{
  "hidden_size": 192,
  "n_experts": 128,
  "experts_per_token": 4,
  "moe_layers": [0, 1, 2, 3, 4, 5, 6, 7, 8, 9, 10, 11, 12, 13],
  "init_std_router": 0.00621,
  "lr_router": 0.000587,
  "norm_eps": 1e-07,
  "tie_word_embeddings": "early",
  "learning_rate": 0.00597,
  "batch_tokens": [65536, 131072, 262144],
  "train_tokens": 472000000
}
Below are experts of layer 5 (counted from 0) of a mixture-of-experts language model. Rows are named router (the router's row for the expert), up (a neuron's input weights, with its number) and show model dimensions 128-191. Each number is 128 + 24 x the weight over its row's rms, rounded and kept within 0 to 255. Numbers have three digits each.
After each expert's rows: a language model's description of what the expert responds to. This comes from a sample of Wikipedia text that the model never trained on.

# expert 32
router:104119099158079128119124124138128160132116120109125116159102098131126128118145132130119112114087115155092150170114117123123098151120154099101094161133135123151134121112104138176087134150174098
up0:120137166146109144081128145144121134118163134130152082127157151125149094155123127115128084126119169159093088143103172098176131111146162069155114096154103122134165109149127135128138143107143073
up1:099102114174107161168117130137163134154166116087133120128130101109084108140124133155086110163114109117133166068152121118121137113141117075161146161112121109137125159108139141116105089087114163
up2:122145147153152110128128150105119136135137155060141124150115096129143124142144108179116130149115093133127103139120074088156161119097135097113106152157131130124107143124136151109114143171147111
up3:135110139128123128144134100078095159107152154177106097122117134143136152140092083153139111093157091103155095134140086165137103124129129132133115163163129112125155151168081127085102124158147149
up4:117134115151113118095152187151167111138174117136124149139129122131129121079085150089139116136110143157135144102167138160170152146120145159158105141093167116128118122150111079169148117106111122
What it handles: The ly ending of adverbs after adjective stems, like surprisingly, completely, simply, plus w pieces and quote marks.

# expert 58
router:137134130109119122112116171121071104097150160142145088101135152135117122119158108123125123116148107127155171129123121123140165064170167143112135078125127136156150111137110070155153126097141121
up0:077111137107093136123074146144116120158154154166141132149109119139143081147156096130099132124112135113133135131081123123124128106137122131117115118166140097111115152114119133190156152136177113
up1:105153121143121062132105100147122108103099110122145147149134134118147151088120143095115111141142133129158139086093110103123121133136107134138148133166150110095121124085122126110100145135175126
up2:120129116107134174158135147111174154136172139155099113095122138121113076125161133145093116120123152122105127121136115144156129121191130126153161072102105123096124136199106075168094108102083098
up3:153150088076103154158133122135164186110134133161138159148105147142103134119145120098132088123124083146095111127135133127110148125133134149106158154116137105137117124117152156050124124124112126
up4:141131136074094132124093119134109149157106124095129155119126150135102138125125108109144132098165140131112146144127152122180136106111141102112143072153093160132107108096123051131126170161103149
What it handles: Interior and suffix pieces of longer words, such as endeavour, prehistoric, achievement, stereotypical, vulnerability.

# expert 21
router:139094167127132103166088097104144157138121088136157141135136104138120132156124103111140150114094134153172148135130134109123142106126169107095102155152113115115149154111141145149136129143124126
up0:094089138136154140102101138120113129142126104110118156125092160136101141118138142120095114137114127103123175128096122113142109154162134122107125147090104122062142102116129120156117071167154110
up1:148123149098167136158137142083132103127087124154122135141112146155106102117119142150130149100127110116156137140099109136160129114105106135110121122143100111123088104087136126129147135153173127
up2:116125184127134116075130178107149113114112147144161132146104126146131141129124155118113104113124086154165128129130117137124131136106152138104189111122113106112110132124133131139117118175098108
up3:194095131116123124106162140120085154101148099142151091130159119122135122184146111149092140165110132137118091083147126144151092109090100135134146119165128146119130075169152115121124128137133145
up4:133149185093132117112111115145141065130127132060149138107136099127081119162111134136140177140098138156146134168141125101127123157135168135126144118102137130110148079138149087137144165106135134
What it handles: Tokens right after an opening quote, bracket or line start, and the marks themselves, such as [, “, (i.e., "is.

# expert 38
router:152141095138130134109111116150101136118138119128141130150100113107132136093125082130147104088140122132097105165154142109125149158125152127141130125119158145131155135147091111089152192106090167
up0:116148143084125096132096125166079123164179142108152095147153104093141186120110075139096100131140147136108126116111143070131089113102112145109142141144133150111148073097120064123104121124128147
up1:106123079102103156127126125151128121099109122098119176189171110140118106119116122131159121121176104106113145141154098102163109134154139124126156112113092108144139135110123116113117133121128117
up2:107088146104132128101149153122108111130139075053138128183082150101118135100110179133130129094133108160129117137105147118134103117141108110104119135130139164132134120093137138114133083137153130
up3:115192123074114111101145134116055155143129136137165152118156132074102120153122098121130082126091129140120101135151120130154113137133151138138104115108123091167109127152149147087174126166089115
up4:077137107125132110180082175150096085194167105102076100123157121148107096118123104123115137125136141122124100139129126100109092127147130100088104125121149138138172117127098120139122141108095151
What it handles: Word-final noun suffixes like ion, ition, ction, ing, plural s, e.g. Description, portion, procession, times.

# expert 22
router:147128124151133121082098158127133152112110112149138142121091111152157127076113117144100151153140145114121143139160127084124104183140125166147124125134120113174156142156168122165085122161119097
up0:122109144123094121145098167125119104134165150117106162152145097190101155120105127173083117151157140080073137166139107115165124147140115111094110165169122144150117110158105089161111148127140121
up1:130134155142092122100103156117133129138129114096085140130128132088196111091143153087168116160097149093098105128079115115122139094155137139134165141090111138113123141109144082185116138129083122
up2:107155133124129110121122123088131144155093115157121140108148149113192142103142120148113169124142132111124149183115140124185094177123141129130179143132137153132107163062131149107149166131161137
up3:125124137150111119157132153128098119170146142092125111114114164131144115146111181138070113114150082095119102142115146140169109076132109123137112143134152145107099191152135121118131083129164140
up4:110133116118133115131134184107136148114124123190117107133110134103130123129152113125136112100147139156116127149129130105198132138145127133167117159116126126118094126110121127139137112090094176
What it handles: Word-internal pieces in technical or scientific words and past-tense endings, such as hemisphere, metastatic, Ayatollah, misled, controlled.

# expert 31
router:093129145143134119098154107131137126122138126167119155127126117087119154130156146116125140129088163173148123086131077112116132108121097093111120120134157162102150090144148159103138112150119133
up1:115157142100080120114141144143095151143131146131155143121155097061092122096110111134077103124107111152153135142100121134077121146142180127106109131118111144144104082112158132136139089115097096
up2:154109137104174133138162120164123104162140137141127127181143144136144120120076110130168120137146122142177109115143127083144067143180100077112152126085148137097154158102129120159140112128125157
up3:095117174144148154110155076114103143138169126099136129171099150089061123124151102148089177105141096131117131089126090091110117162127096133139137169132132128096091124088130098156157100142154150
up4:139169151079126093139105158103124122131136124129094117152076090109141116132128095108068151171137151159153135085141109165127123109094124081105121177131151127136116171116123164141141196109102100
up5:113137172126127157131145113117112082164124154139125138085114105110103166158139167149150171124097089150106124098119131167108101152133112127127135144132106118092127137073124136075150172123130119
What it handles: Second word pieces following p, P or comp at a word start, such as ma in Prima, primarily, ar in compared, ri in priorities.

# expert 6
router:132108139136138112148140118153131126207096121108167152139147140163151138171140117125112124145114160184158111101090136144121103093117124158115139146141128147089148149139166167153091078115146142
up0:121141103113146151148165124115136148128130105118109157139132100139166160154079093138083143128121158167134107110129144142134078133163125114104111119141131162140151097148146115134120134106097145
up1:121123125114090137069145133134176138074131153135084133161120135127125094099142120154110106141127103116145111197140161142124158141164097185106147135136139121099124112111106062169140118157137094
up2:150117133136129111137088094146137096167136146149149169138140098166161148124136124166108133104114145157106158139113161089160119095172112148128151155145145120160117114070116150137146095110132171
up3:068108093101154128107166130134120108112091134099164135167167104116137081102110116116135118120132121131130155116123109107152086110158100118140102101173136178127125173122138148070165125120101081
up4:115133120128152110080176139126111117127141097166158112139148079099103128213145119102119122118138155113169144126126132103152111130151117105127150115107100120120150100120150112160172139125124136
What it handles: First piece of a lowercase word, often a Latinate prefix or stem after a verb or article, such as re, con, app, ur(ged), fer(tilization).

# expert 23
router:129152129141137154128142123119116090135181147119154086118140163073106111135145105136135142116180124069118101099126138110146153110203134103128107162100095153108117105131119122118135156100144135
up0:068152120100111134140096121124152160113138155175111136148085145118125113054101147155121131120146139120095103121114134128124104141130133129136154127174081145118124128132116104117119150139164151
up1:129111166123156070084122145133152154149168134132117141125146142089168094142134151164125119138146122109106159147151163109159158118144098126138104101091115150116095125147119122116117133149124093
up2:110133125125104190130126154092150122137133112159111122154101116098110119105144137149090133106117085135154139127112169121094098154158195139168162151117115164154137117118161136157110191151157150
up3:156169146103106160148126132155100102118133165140111125122092120137098108105136121124145147141094123138120132162132159119209174125170111124172176094136143092161105133105108089126151164138132199
up4:108116125148135077149152144125130118139148150124165126119092107123137137127124110164137108124138151128123145143107145106138131072114114117116154121121190120108087105082143123110160086124170140
What it handles: Mostly the plural or inner s piece ending a word, as in seconds, ratings, exercises, concession; also pieces like pt, bu, em.

# expert 11
router:119142144135120119127148139126152111186132120089131148118166100104115155126162134109112147119129140140163175132119141112125099147125131176122120143112111121140139135137144163083111175097152150
up0:120132132101099160125147126143134119106061135136115137181115145165115113111146127103128091107116142114141112105111105136136107101163123141153125109088103143128124126078127153134078109127147149
up1:143128155179113108149162156137167098132152144165152126125117115126084131152099103178120130124115149144169159114167155148152125104105122113147145097118135113095144156108104151147136084130104149
up2:128155126178128108109180129138142079134145146179127122102162139148141134102126104090099109148125138138149149114125127168162084121109150143125137137133111107112131137143145099121121166120128114
up3:124116128110086095138106141164112114121142118129160085127187163122159084099095141116094107137088098151114123159118130116116102128135134096148193180150130147101123146163102118080098146134143113
up4:131090139129137127175172136117116094134133111116102088158160147115134127141111102100154140167121178114113146098127111115137114133130113116136129105161132060106145123127180127110123091119119181
What it handles: Middle word pieces like ce, ver, vi, ci, often after O or so, as in Oceania, river, governed, converted, Discipline.

# expert 4
router:113089098135124154170117150137138144112120164097142145172172097142130139089146118105130131111153116120167146146099134155125178143122121117081119116102147117148137120123180134184120204156146131
up0:132086158126120106122128163139108117156111133155184096157164107170147110164101132129115134152180134143187114096118113141176143094131122122087119131135125142118140094078116139083132116098108135
up1:130140164119139100143129120140133125147080113112140117101161153134130092091134114124150117098131137143149140146142107106135123146160100147123162114114136136155136141184148124129131156116125067
up2:139111170130106118130114149113154065134150127129129154168143105141132128108115091140114125156135112155110157148125151113145135127131092132165132085122143134066084152119088162136101113137114133
up3:135117121117113117130120141126093143106135133112091132156153096151096141106113191132100124115137143111144148128136114150172138096099138130148116144104174145153118144118121114165125093136119104
up4:141158131118081137136121134137114145167107136138102108111144151131162120068125108127116134134142122105123161150085168133127138092167138099139131114072125160092106117111116099122115128188115226
What it handles: Word-internal syllable pieces, mostly la, de, li, u, inside names and words after d or D, such as Findlay, delayed, Claire.

# expert 56
router:107150115126116133145104140136154143119149115119155088132125165132079140116119137131157101108162132122132162087093151136147145139116181130091118140109142105150125144124136098142096146130121142
up0:127187132143059175145124133104133139109113170167101159100138144096124122147134111132133114147165137080134187090111092118146125124158134116108150156129105129100127095159116136123114151085166110
up1:106160121104129149140131130143161110106106158149107133149112117102107153164084138102146099111123167127146122096115143149127158129173123114155144143110114130109146126112123128099066165121128117
up2:130112162105122117100110113132147114135153078157128082124124105132142125152092076094138121133112134152090094081089101164163136161134116076106152140074120110117108160175144126130146171107131116
up3:130144130105169127110133107142086173129129135134187086165129070095124142127082081127107108125156150161113170086119086133137140113147148124142111136121110124109116122120115138123125091111107072
up4:104144103110138072145092126140128127125134110124109136130140167119117125136158108119093125140122183123158112082114126156143133103117102125125097096100114115147117104130090106131141157148163156
What it handles: Pieces c, co, ca, cu, often in doubled cc spellings, e.g. accidentally, unaccredited, Located, account.

# expert 15
router:147136135091150102093173126148121145138154135146142145131137123147098152171134109144114142122102119118098164142127156116102150095108152089159117129117171098147138116141101145087118130099098142
up0:085125109130129123089165125131152090137135137121165117124119136133100152143147188131152115132131137137148143133176152126158126139131102180146122143124117102150083098113129124139160144087150160
up1:160119153095150148125119102130152116099162096152102114115145170097113101143151135150167104187113080141080121180084177114146111116114175086149134134107156119057119144122148123120123191108134123
up2:066095113098124146137157080102155102107142093116120139149106128099122083086106118138126163103092137162135167141109137100145153136139164086098096127082096087102175122097126143107090159100180154
up3:140138142133109165114143145104109141174159155127122111100210144136140112133106127144070138116155131139130161154124113137131103079138103132142106110102161159135145127158131175095116142140134146
up4:125145080146144166155118126114174107143143099124137141089150129135135102162138147133151114151145122104124091092103136155118072155116130101163112130117138086109154141114150146134116107108134099
What it handles: Second piece of words opening with H or W, above all e in How-e-ver, plus W-ell, H-an, H-on-ours, se-e.

# expert 44
router:102120123150120133112129109136090146129137145162125116152084106133125090108135133135154122082159141114130154111135175123119159153104132124173111143092142114127064122148112178150157135195111151
up0:143121161178127159143137100145093134118164137114129170126123126100119148140148172150112147137109130116121121144085121144125110089138131175128155138132134137125106118108127142189119135140146195
up1:163077108144132165092120185126103133130124111150156147126130106152132147134107172148151156132133145091120140070115099143144104083161122118147156102157125107126150156126117118165110150148124075
up2:107149170116117082114105123155122106168086149085137105109143125108136182108141135137135126081143061138112090164080129116135086118123161143154128116101106157124138131108116124122138171149152164
up3:112090159080134099140132100124123167117154152116139123124135120129125143099118058129121178130105100127114143112114106134120142116198124173152154139136081109087078122113106150112127122116115136
up4:118118098133118127096156136119159141140155150068123150148111140134102161116116116141146122133135115092116119084128123154162181151146127175135126145118155120090111092093124140166119170127099148
What it handles: Endings al, ar, il, ral, ual inside words, e.g. Portugal, Cedar, rural, dollar, similar.

# expert 37
router:150144166147152174145121099144111151142158160116108150148136146102106126109132159136109137111081202154148107099130134156106112082132096134112143150139069143079121164122168161157116117118116099
up0:091143074143131131135149138099147145119096147151106126102123122089172116161148137103127142170174105115160150134109120128132123135138121133124092119105099099130134127176128127134117105186153114
up1:158158127148154148127092114097157096159125131140173128158080136146158149122160131147124131130119106157171132137162121034137163120120100135164165161132105148110138123122171119158118118131156139
up2:161137118110119139147098100119131121088126159087131135158106120129162174126132191122150147131174122178124091102153137126149154145107099154129134124143108128149097127079120109155145124152132108
up3:180153095172092150132149118111108147169132154146132137148141107133143133115157177130102186173121131159136105118062116122098132145151116148140150134117135156102154126134158159140158139108126126
up4:180069130117110111108105070127125118148146135112165140108157140128125153132133147110127137122090120147168105126169111085169205083162139083133144140116084151117131139121148108137142096153142092
What it handles: Starts of section headings and table or list labels after == or pipes, such as Music, Biography, Playing career, See also, Area.

# expert 60
router:123170115135132135139128123139134115148114119159114163131145124101177131093137174131121124110154123099130140117153175117142111095153116137162130132108098104135079177098146111108085120160124127
up0:152111130134085120073125158153124110113132170134151140136150119135158145165103142136091113106120121128096164131135121079119109086144082111174151089134157116155139104126145112110128149130167088
up1:102136110149162098180137153080140158144125124149163155130125182125124159157095128094120123153150149136109131087124098108116120099136164119113146175163128097110125107076067124117110090154101153
up2:104142148141159161120197121116130131097094105160085149102113182127114143174143151110141132113116149143129136115155114157120165150119158110084109149166089122119108142094069125128100106110101133
up3:087099153103111113133153161146095117123095145114148149132127192171128162147123131136112096106106173143141094131075162108149146129148124149113094115094127125157191104103105149134160155139105097
up4:108139117101105145107112153143158148136119106153136182133130143155099124158183138130116147112120113134126111145148150147151137156105120131161124105164169152103181116089108150116184151150089160
What it handles: First piece of a proper name after the, of, in or a comma, often US states and places: Con(necticut), Col(orado), New, South, Peter.

# expert 1
router:113098139135143117144099123092098140130124114122151123114093113175120112141123097134118123125116145117166117114138130106123126113138160112065117138143144153121139152080153136133101165162152122
up0:120121107103130150132130136147149134164177128146140149103126141140130134128180055125152127140108115102120142125137119119126124133116140139099141133107119104085129110137150103155146088067134138
up1:172154088083100141144145150131111125139114149130105131128152122104106118141098129166106102160149108115131136091119106167130160097136114111121183129138155114059107106110102090166114169174113134
up2:142167154095106135106131131082140133072172126107131115158140151119112134119145144110151110109125091142119136124132144117103087114119139142131147135173165131139148151127153092122154166102134125
up3:108147137081124095152130193130109090099155137137159182133142149149148111114117063151056137158115108132130128102134156100112124103111146121105105133098152136147136133150159097123131123152108163
up4:087125167145090124166119130119134096139126144129151111113099144100140091139118165124106142119176123147076106107093138132122124153085142124107136149151139093114109139134138166099125194130120115
What it handles: Word pieces, capital letters and short parts right after a hyphen or opening mark in compounds and codes, like Stow-on, drop-out, Atlas-Centaur.

# expert 27
router:139107085123117124097121127089132137100144151118112097097118113162163116113123143102150093145157116163094136153139158126099133111107133125108102147151100132100146128161124105174179150127157151
up0:097134172117118096127097129096135137133147093157103134122093135151160148155099149146087125128122140163140170117142127155130112138132147141101181145115122110086159145168113132093142110133105126
up1:127180130114078165107137146127095116162121148137111080167145103129122103131106152121141060111141137127171155101090112126106131081138068133137171101126169125109137146130138130146110152077106168
up2:150152161116123116087119109129109134127158103117186117149107098117115131161098140163109132089120124157122143140122131143156086130114121088136120132065116137108130142063118140150132110134111112
up3:128134147126137136128114118122095144110126157081126139129119123150133103132140181156129128127156075146156064096132179180129147171149110133160140157131085126161077148130167150151141091123088099
up4:110122135086092138133153120149117141125147155116142190129094103164105097119116089134117093147118127098139068140111099140144115107157118130109119159104116122153096115134119120136131143114150116
What it handles: The letter o ending or inside words, such as audi-o, Filipin-o, radi-o, Delan-o, plus table pipes and commas.

# expert 7
router:147125117118104109137092149056115137135150139167133121093146165162118176089150070121135095156115151134147110115154137123101115104116140114093164165122139077131141117142154097117117125180118120
up0:125099099150100106156164178084145082099126114095131094100107184123116115122142127145161157155112176099124103121085121119134061099169147116116119155110133107124151128104136181120091109120124102
up1:143155110147114114109088175102133067139140172155119103129119147131140181111130076111105130137134117138159125105097143069194150147160096124100118162138119153136108125148119151111088148103092154
up2:108100118138111133127179094093120130136116165126084127124149148147154143090079103135097151118117174133148104123123135129139156126133142082160103122125154151088150098127105140142110111117131204
up3:115142079117100148129118144110133090118129095138150164114129112122168153102132145146110134123091130144144095099196140167147143111150086151112170092094143143130112113128131147104100162186120156
up4:125140166151086151141129146138141140116132078111106181129110128076106119136092088126104118135128097127113175132087122132106126136090128121103135122130123130086052144101116091106145084133130141
What it handles: First lowercase pieces of words split into fragments, often after and, or, or pipes, such as b(lue), m(edicines), a(mbiguity).

# expert 61
router:117173143146112120147105092133145138148144140157084132145144156124139154096120134139151086121121132121128159123148158167112059092143085099105120157119066073128128169116140135144101131182119105
up0:150119128093150119141110129127141083141115153152081101131148162152125146116122088094140098133127119109126164152116134152148092089151090119132125122154115176156151143099108119172146140143139084
up1:126100112121144157151152143124153132149176111115157123112125071093161108101098147125165161173109129127106129187194121148138145134098099144147168125125100138145070114147125104121132129173138126
up2:143095118081127120108131159145146095109157104150122143128116129133142138095122116103103132152130131143138131128089115066114061151165157120128142124120129138110155182148144116127106141151131119
up3:078107129099099137102137118126180105124117113141100172105146129145120158099090078115121113156111137146127122133140138094131113141115083104143130116110115123129113138151113104136147134135147110
up4:155143142119099132133089132131108119096149099136127100105114093102135140156109096105126075116081112151122106120160159126137119130103144163156116097145118159138095152095097086121160165162130123
What it handles: Capitalized first pieces of proper names and words after pipes, hyphens or commas in cast lists and tables, such as Ashok, Kasper, Stavanger.

# expert 17
router:133131116122121099160112168114135157122127160109171091142117098142114103155129145165112139133166114125141137156127120145142122155141169128116103142120121136142109155164076092157149171125132103
up1:136098144118149156117176126129111103096103151145137132136090087130120152166133134155119147116140100151158101181140164119161125182137123127106160088151127130116112148145122149099136073128101093
up2:115150131126144121110110115144145167124141143126151125131132197078154088142156134106093108143129156147137130133092117132095111106170109086167134179091109162130098129122160164144124143112161179
up3:086087123133139103113132101113153120142130149078104152164145129133122158135187159172116153130100090165155117156154083137141113137163142133111101121114101127119143182125118095095095131174127096
up4:134154149096077109126151137135153121159176120140131135115108114128122107125113161125128161120163135100094103164133117101141124122130098113131160157094143117125141104096128158114138143106125119
up5:098138147119119105148132144146126072114106167073121121124175116091140125102148167173122142178134132157137139084133157124150141103142141163119097120143154116120088137138138122129128152127137078
What it handles: Final or inner vowel pieces of foreign, Slavic, Asian or Latin names and species, such as a, e, ia, ć, as in Sugarloaf, Victoire, Al-Mousa.

# expert 3
router:101134117111129161111138114135130118104125102149101092140185105056131112091125103113140118159129094141169074153117118145120129108120154081147150161162138158119124129108092130134099114124114133
up0:093191100149082141142143119121144120114127102171117122156107101088142090089110156111149138083159088155147143124134118156157146108128088103143136121159124152085099124097092126130126103145135082
up1:092101141140120115124099135077107106124139149183134139076127127111139139122130078119114142113161115152108091090107144145146134101133103064154148131127162118117105150159158139131167163115145113
up2:100139165119146116067137136156140119132149161126103112139129087112166137140137144173104132135152124117164094151134119102121129127164114140126170110132083147109088090138155149108157132159137130
up3:115104147124144144106146106140163103135095139175120141116160124107094124102135123136152093132113126164148119147127111109147111144140082092152109126145116153079113106100116133108134150126188149
up4:139096150147089103113130102070133134137147175117143135112122142113145123123143115099120121148135132159166153124092152097111102122104133122147126139119100139106100112137102159158146122147111123
What it handles: Word-internal fragments and suffixes continuing a longer word, such as ill-us-trated, fig-ure-s, neig-h-borhood, day-s, arm-ed.

# expert 49
router:098104150156139140158111136144198108164146141105141166164177131123114163113153104104125127154149160124135163176098159144099124149124088118153126088086132138150113141143115121127105113064084149
up0:149120146095093150140143181118115114146129054123143120102175093131075105127143190121136134156106117110140106098111144145146137125111107127151101106124154131123087093141121121114138100104113079
up1:093085117143080111092184143122170119161154149153144148114100134113101134119094119098090113146120104134144131124131138119122119119196125134135123092108163151104109143173152115109160102143123122
up2:113118145122127140111102115140163103110167092082144123160159118107144140134115164158083140115104123134084120147110186116130109130122123141121151117127122135132117102173051138103092160104093131
up3:152167106121076145111141132162168078122177114107130127164128138102131115075122129131142129142167088083158155149115102084157097111114117105139182144145115124116124126159120120138127119110156101
up4:129094125160092127185111152163086120128126161124178105157167190133144163139132132161133087147098145137148128108086157134064119140129131145140131112127105147126133111131119120126113111143125117
What it handles: Consonant-led middle pieces of names and words after a short capitalized start, such as ter in Duterte, b in Dublin, gi in Regiment.

# expert 50
router:159076120122133142117126089111159120123103182138141146101100143120134126086110175145122128137100122097195088148143159148114173162132108112164122159125160128139136110173130172128144146125152133
up0:147135159145094135153136154120076127126149185178146157125138153144145161109109194139157155161111108103101094122129138111105136124157129116118147148158104116126133150136095176108185152155151159
up1:125188166126090118100124144082122150118159060121161156152104118122139112134131106098112118153159096119126112134151141099139105127143146105157187131128098108086124147105165104149185124089125140
up2:103190117131079182102115149125124119155140154142146124108097098135133130112142133109143110110102148134122115122127150156110144140160123093111147136101145161108104120082145117077205140083127077
up3:133069104147133096138115139084134100119157168107092141148131151159166150128106137151125164116123136137177146114123112131134074116189155113128105128089114119136139068138129109166113154079101117
up4:120119094132107114114154114113115118161066091129120188145075180063120158128131139121134054138141162149129142122117179129144167170123104095148137113144083117094149131131129107158128142152111161
What it handles: Word-initial capitals or pieces starting names, e.g. the V in Cape Verde, Ma in Maxxum, County, River.

# expert 24
router:097135173113135116161121135155138109167138115123135114126113126172097142098162107110136137118152116125134139112110137120161143088137146162163100146088158139142096136116180123093127114126112108
up0:105105167105128144151111134159105106076115137136124150108096152119152147121109121120110126163103167120096111130123113136147122142135133116122118164157160115079110105088105167120114123144151118
up1:116160132094147165142123122069135129122127112178126086087105137120088137093158146144105106120142116100147129088147105140118122142124124114133153184130106122131159152111138179099174141137113085
up2:088123103104115099127097129127095085125154091150086123140111138120116157144137122147141133146153178100100155116176137122160103106161151165125106160158158109094118155135118118091100122103155105
up3:082173149113115135087117161168143134141140133125148110192121137130137174115167114142105107087147145131166175113124140151161128085155136088146125113117120160121147129117146116107108140094103152
up4:139094133096119135153110117120142134126156145146146138143118169140155125135128126126132120132142138132100145115144128057166135158147108151154150111120130154115109145117142096095103118145092170
What it handles: Inner pieces of lowercase words right after a short opening piece, such as a(min)o, com(un)e, co(ff)ee, Ac(ade)my, mission, duc.

# expert 35
router:123134179137137111136137124139146109132107090149142183078125124140140170108112142126093123086122141144123099103126133109153103106122135178110123120140141106119134157168152112134125107142100105
up0:083168134159098138138131094165123126202100088119090141105110110114151107129148153168099158092119122130121180127156112100145132104122122138143110131132148173139100137118064143153109138138157140
up1:114123140113147122133182115129087172123117157082120140122160179155146131099097144146107129167121132109146148148111156149147091144147142159076118181108118173108150130137144086112184133112149116
up2:112164165148067127187130099089099091150117118170153144119150114141182107131110119156102127146147127142102126124166152121105098087112137140109118128149146102145102101121126129133120105114121117
up3:143135155175146158141131141164155101120149192100152133131131201095168120124105129156098117139186100162151093139142107143154115129115124181107108116090139132114100094131111130161130127128141110
up4:130203148095131116127076140136129094133113148096165081157164131092129112125153138126085145164185089104124092148135145087152128154131152162124162169117133115143155141130110139145157068140125125
What it handles: Word pieces following an initial s, ex or ass, as in slices, saves, expand, assigned, Exhibition, essay; also York after New.

# expert 55
router:108116095161149134100113165082149114099146115094129109120165126140121121165119107140104149158103152151118108144152131106123108095132115097148098111083127075128100125145118142127121126097106129
up0:134101127149099120132123118123115100156126111158138174100091134120080145152154149107152107155122157103146169129062134094152142113124134170150103135129107109082098132106137138103143122109127121
up1:085110118148165143117103138144142102132123105118086145151131185140112136074133150151145077135147104123147143139142128096124055186121110131096157136162130119122106163097121141124122140157082134
up2:133126117135121128090151148101114136106133142128159130143121158147121184124141135163131164164116143100120177119112123123152067120159099094125112149123130111155128136127123143120154167075087090
up3:108164124137117150156152123124094165134125103134111119137110144138112126129130102128082152147153134123111116148170144155152113128131124127076139055144139163128165103153111121117152136110097145
up4:131126086086108133170141152109127132126120120165142169122164143109154097181106122123124080177168140157127124135134112121152135132106094126089139127108130131130101105154094108149175089097086115
What it handles: Hyphen bullets, dashes, pipes and opening quotes at the start of list lines, such as - Blu-ray, - Subpoena, - Time zone.

# expert 29
router:074094144130118125091148089157136156127140117105089131144148153110108143136138109103162166123128138129110118111141127084099085150126111121121108094143109145118122153131147113179111083167090151
up0:096138093155096121120154121117126126151111138104143100085122088138104130119129144117092087165120165129143125115113159069097137111131120150138124129130112121080089168073114144154090128099123136
up1:114098095124153175110130147109089168152145138104143122172139166121119127130148149109152107157134136167097124089120084106137169148166129147118135097126094127118104183081115142114132144098117085
up2:118114115079130121149150170083131151163110135115179161134122120153152131122132118147131122054081106172153123092140127142104168121177111137131118112142087137118110120130120095134137143155130110
up3:114100174114130190137093080137124108199142141111164114127115152130148149132167130159087105102146123134111139158195095098132123126103109088114115169175151121158118125149160125101097120124117121
up4:142093122118177118158163132126138151103102119108140114143115137113100173153139113161144087137091132156115123117136144098150098102106146131110137131134115108116080150131089123163177127149176137
What it handles: Word pieces right after an initial f, F or b, as in downfall, trifluoro, from, food, Brunei, Bellator; also stray byte tokens.

# expert 52
router:110123138142162128104105096130138131092132118129156145148118078106166101111141080133092131098098112132128140133075132168129099126128149123137144158104141116150168109146143160141127087106139150
up0:123169125094159149129154145103109128089121137107131144162150116118166108142118112120106098155126101141134133176108128116112090091099129142133100127080169153156108163107164147091088120102143158
up1:095135119120126114134096126110157135158086141160130172127131150130127109124115138143134092094088092116144147148104106143178162098120137115148113121118112163079096160088129117146157157096139152
up2:133121158146140139125127112148128121134123100092126110109131174094129142112112081088148154145113120121124150142116117124199152091151121128090148113109100118117091194124120114152103133107129149
up3:174131113123147135137124142131122104134139167140121121165143152102144157151119126136146123121064186109130105110143130071127058143126136155150140090163091177127108108211166126104118120122134118
up4:112160162137108093120126136165103094113169125121131123100113146146160106153074116136122161143143189134110152132138147126153129117095150102117182160116145123126117116094159148141151152117132151
What it handles: Suffixes ist and ism and f pieces in words like journalists, medalists, significantly, Pacific, plus political-role words like member, politician.

# expert 26
router:134133133132143130110197146162150158135114124131165115172137124120146093110156107102112063111053165112131144083125162127115131153138131168108101121137114131127136118136165114139129138121102099
up0:110097126143185144136167152118123116101085102139100145149144115158146134168128101132169121154112141116089139153122139114144125094164123117123162107143101143134107123117128136155070130109167083
up1:121132126105099100072109110084128134121175130129103140153167118132131138112119130134160123091165091061143148229101145123121127113122157129113121102133106154168113135144124117144132137099109102
up2:136133124131129124114177157156105116154118158117107132133142140130148115120085136129112151087178140143175137146110151131137091100143137112134112170166093155120132175108087112078156144108109068
up3:122120128092134134138142094114108122137115158121122153145149181121130125128189110091159123145110090127150087136140148130120129130131138101143153139127142150137128115111158116189108045119099123
up4:130167094176157144161167140150111101125118128133125125135150149134102122096133142088124144129134161148162112147086152128110109137133084088124153117132165134146099121118133129113143111104148100
What it handles: Mid-word pieces such as ve, el, low, ke inside common words, e.g. ourselves, valve, Following, plus table separators.

# expert 18
router:146114093133123123105111131088098092114139083105192124105118143172105135124165110115120077153163115075098128103123080080111141115123117117115124117097113107142110089089079145141121092133099121
up0:148166115107150138135140162116144121126153154086178163129128095131150162111160175124142111153126115123130087122144114147136151121130131158145153106119073121140128094159119120104116120132145100
up1:138128119132107105185111126117168096152101108132126155140115141168118168170106155158084166158146101099144132126120130151127141152155128123117163198090122153100168127088131123122136124125116094
up2:133153177101105152150126113094132099167137124133149118122090112151152139139152106087098148114129157123145115145095150112151128102158093148144150110115143099138086104128101134150092124120119106
up3:119126151179116111143159098160103119136138173094142128134083143093123153104088117160131138123131125127140145145114093134120126129141124098087188104119185129139111111093118128101119111109093151
up4:126102140119109117146141141106133071114115110105113122119142135141136087114132115104129144120131152119145177109143112144148125125148158123151144104174128119153126119158117147137077168169090108
What it handles: Colons after list field labels (Studio:, Thesis:), table pipes, and last letters of country codes like USA, AUS in sports tables.